Below are experts of layer 3 (counted from 0) of a mixture-of-experts language model. Rows are named down (a neuron's output weights, with its number) and show model dimensions 0-127. Each number is 128 + 32 x the weight over its row's rms, rounded and kept within 0 to 255.
Before each expert's rows: "raises" lists some tokens whose logits its average output raises strongly, later layers aside. This comes from a sample of Wikipedia text that the model never trained on.

# expert 28
raises: " score", ".", " |", " cap"
down0 [140  89  75  87 146  89 117 117  96 121  81 135 112 125 136 112  81 160  98 115 200 170 190 158 165  97 126 114 125  68 109 102 113 144 216 149 122 144 162 145  77 116 105 115 162  94 133 113 127 114 128 132  82 153 155  78 108 112 153 117 126 126 137 120 109  88 160 149 121 142  91 134 161 147 149 140 149 170 133 197 128  73 197 141  66 126  89  68 148  54 173 126 136 128  75 138 139 113 116 122 149 129 124  57 126  46 123 146 151 130 189  72 169 115 141 110 154 119 153 119  94 103 110 138 140 180 136 112]

# expert 21
raises: " of", ",", ":", ".", " in", " and"
down0 [196 133 117 175 126  85 198 165  95 107  76 100 129 138  48 151 110 131  86 138  49 143 120 150 170 129 135 173 127 101 131 132 101  94 129 130 108 154  85 171 137 153 133 128 139  85 106 109 138 130  97 152 106 122 150 211 132  80 159 125 158 167 154 165  93 147 133 133 133 108 120 167 143 127  45 193 128  56 137 145 155 164  94 163 149 135 159 145  71 146 150 110  82 160 121  64 165 120 112 134 134 117 138 149 121 106 230 115 150 114  97 126 149 126 133  91 133 107 137 153 139 138 120 113 147 113 122 198]

# expert 4
raises: "=", "S", "K", "T", "G", "L"
down0 [158 169 100 157  94  68 115  94 106 127 153 113 101 130  69 154 157 179 162 202  93 120 128 196 127 147 139 113 160  78 151 106  57 120 146 127 102 178 118 110 120 109  91  97 126 133 157 139 137 121 162 101 119 137  91 121 135 195 113 181 110 165 105 143 122 119 161 193 171 182 160 145  98 122 133 174 169  68  89 112  83 160 144 135 104 110 179 116 150 177 109 129 129 125 162  96 134 146  97 121 121 125 118 115 120 155 152 143  69 118 135 139 147 122 172 119 110  64 125 184 131 116 147  68  67 155  94  50]

# expert 23
raises: "\n", " |", " (", " /", " –", "\""
down0 [169 133 114 144 110 140  95 190 145 148 162 132 138 134  83  99 117 128  63 115 184 105 113 129  53 104 155 129  71 118 133 144 133  93  79 174 100  70  61 144 102 112 127  88 139 130 144 137 206 182 134 162 121 145 131 152 106  75 122 210  90 189 135 170 106 132 115  95 158  72 147 115  84 184 128  57 139 152 103 101 155 128 120  95 163 139 140 159 131 132 135 156 157 145 156 134  84 103 194 108 141 105 147 143  83 160 123 165 134 119 177 121 116 150 176 163 103 103  69 157 113 143 137 101 117 128  90 123]

# expert 37
raises: ".", " of", ":", ",", " |", "-"
down0 [144 124 108 186 130 142 166 106 161 186 156 142 123  84 198 143 101 126 125 197 131 143  77 144 131 141  97 113 138  58 169  91 142 149 145 105 133 159 169 171 104 210 100 104 128 123 111 155 113 113 142 160 114  83 122 180 168 146 104 162 102 141 106 109 108  33 123 158 120  97 181 126 110  82  93 116 100 170 106 115 130 111  71 128  88  98 132  42 114 144 163 127  99 122 108  98 132 143 126 141 134 115 161 164 106 172 166 187 157 117 163  88 119 167 159 143 133 140 146  77 104 139 138 105 170 135 172 184]

# expert 12
raises: "\n", ".", " ==", "\n\n", ".:", " history"
down0 [136 126 120 144  87 100 157 175 115  70 120 174 165 156 139 158 153 147 116  98 162 127 179  58 118 116 111 115 143  93 147 117  86 146 120 155 143 181 127 134 109 156  83 112 123 157 206 181 117 110 193 188 119 142 115 137 122  52 141 156  54 128 179 123 110 120 158  90  95 175 133 176 127 106 123 117 140 114 123  94 100  35 166 146 121  89 143 114 131 124 104 178 172 161 158  97  94  88 104 112 128 133 189 107  72  87 113 151  89 108 179 105 116 136 143 146 151 135 102 129 128 108  62 117 129 178 111 143]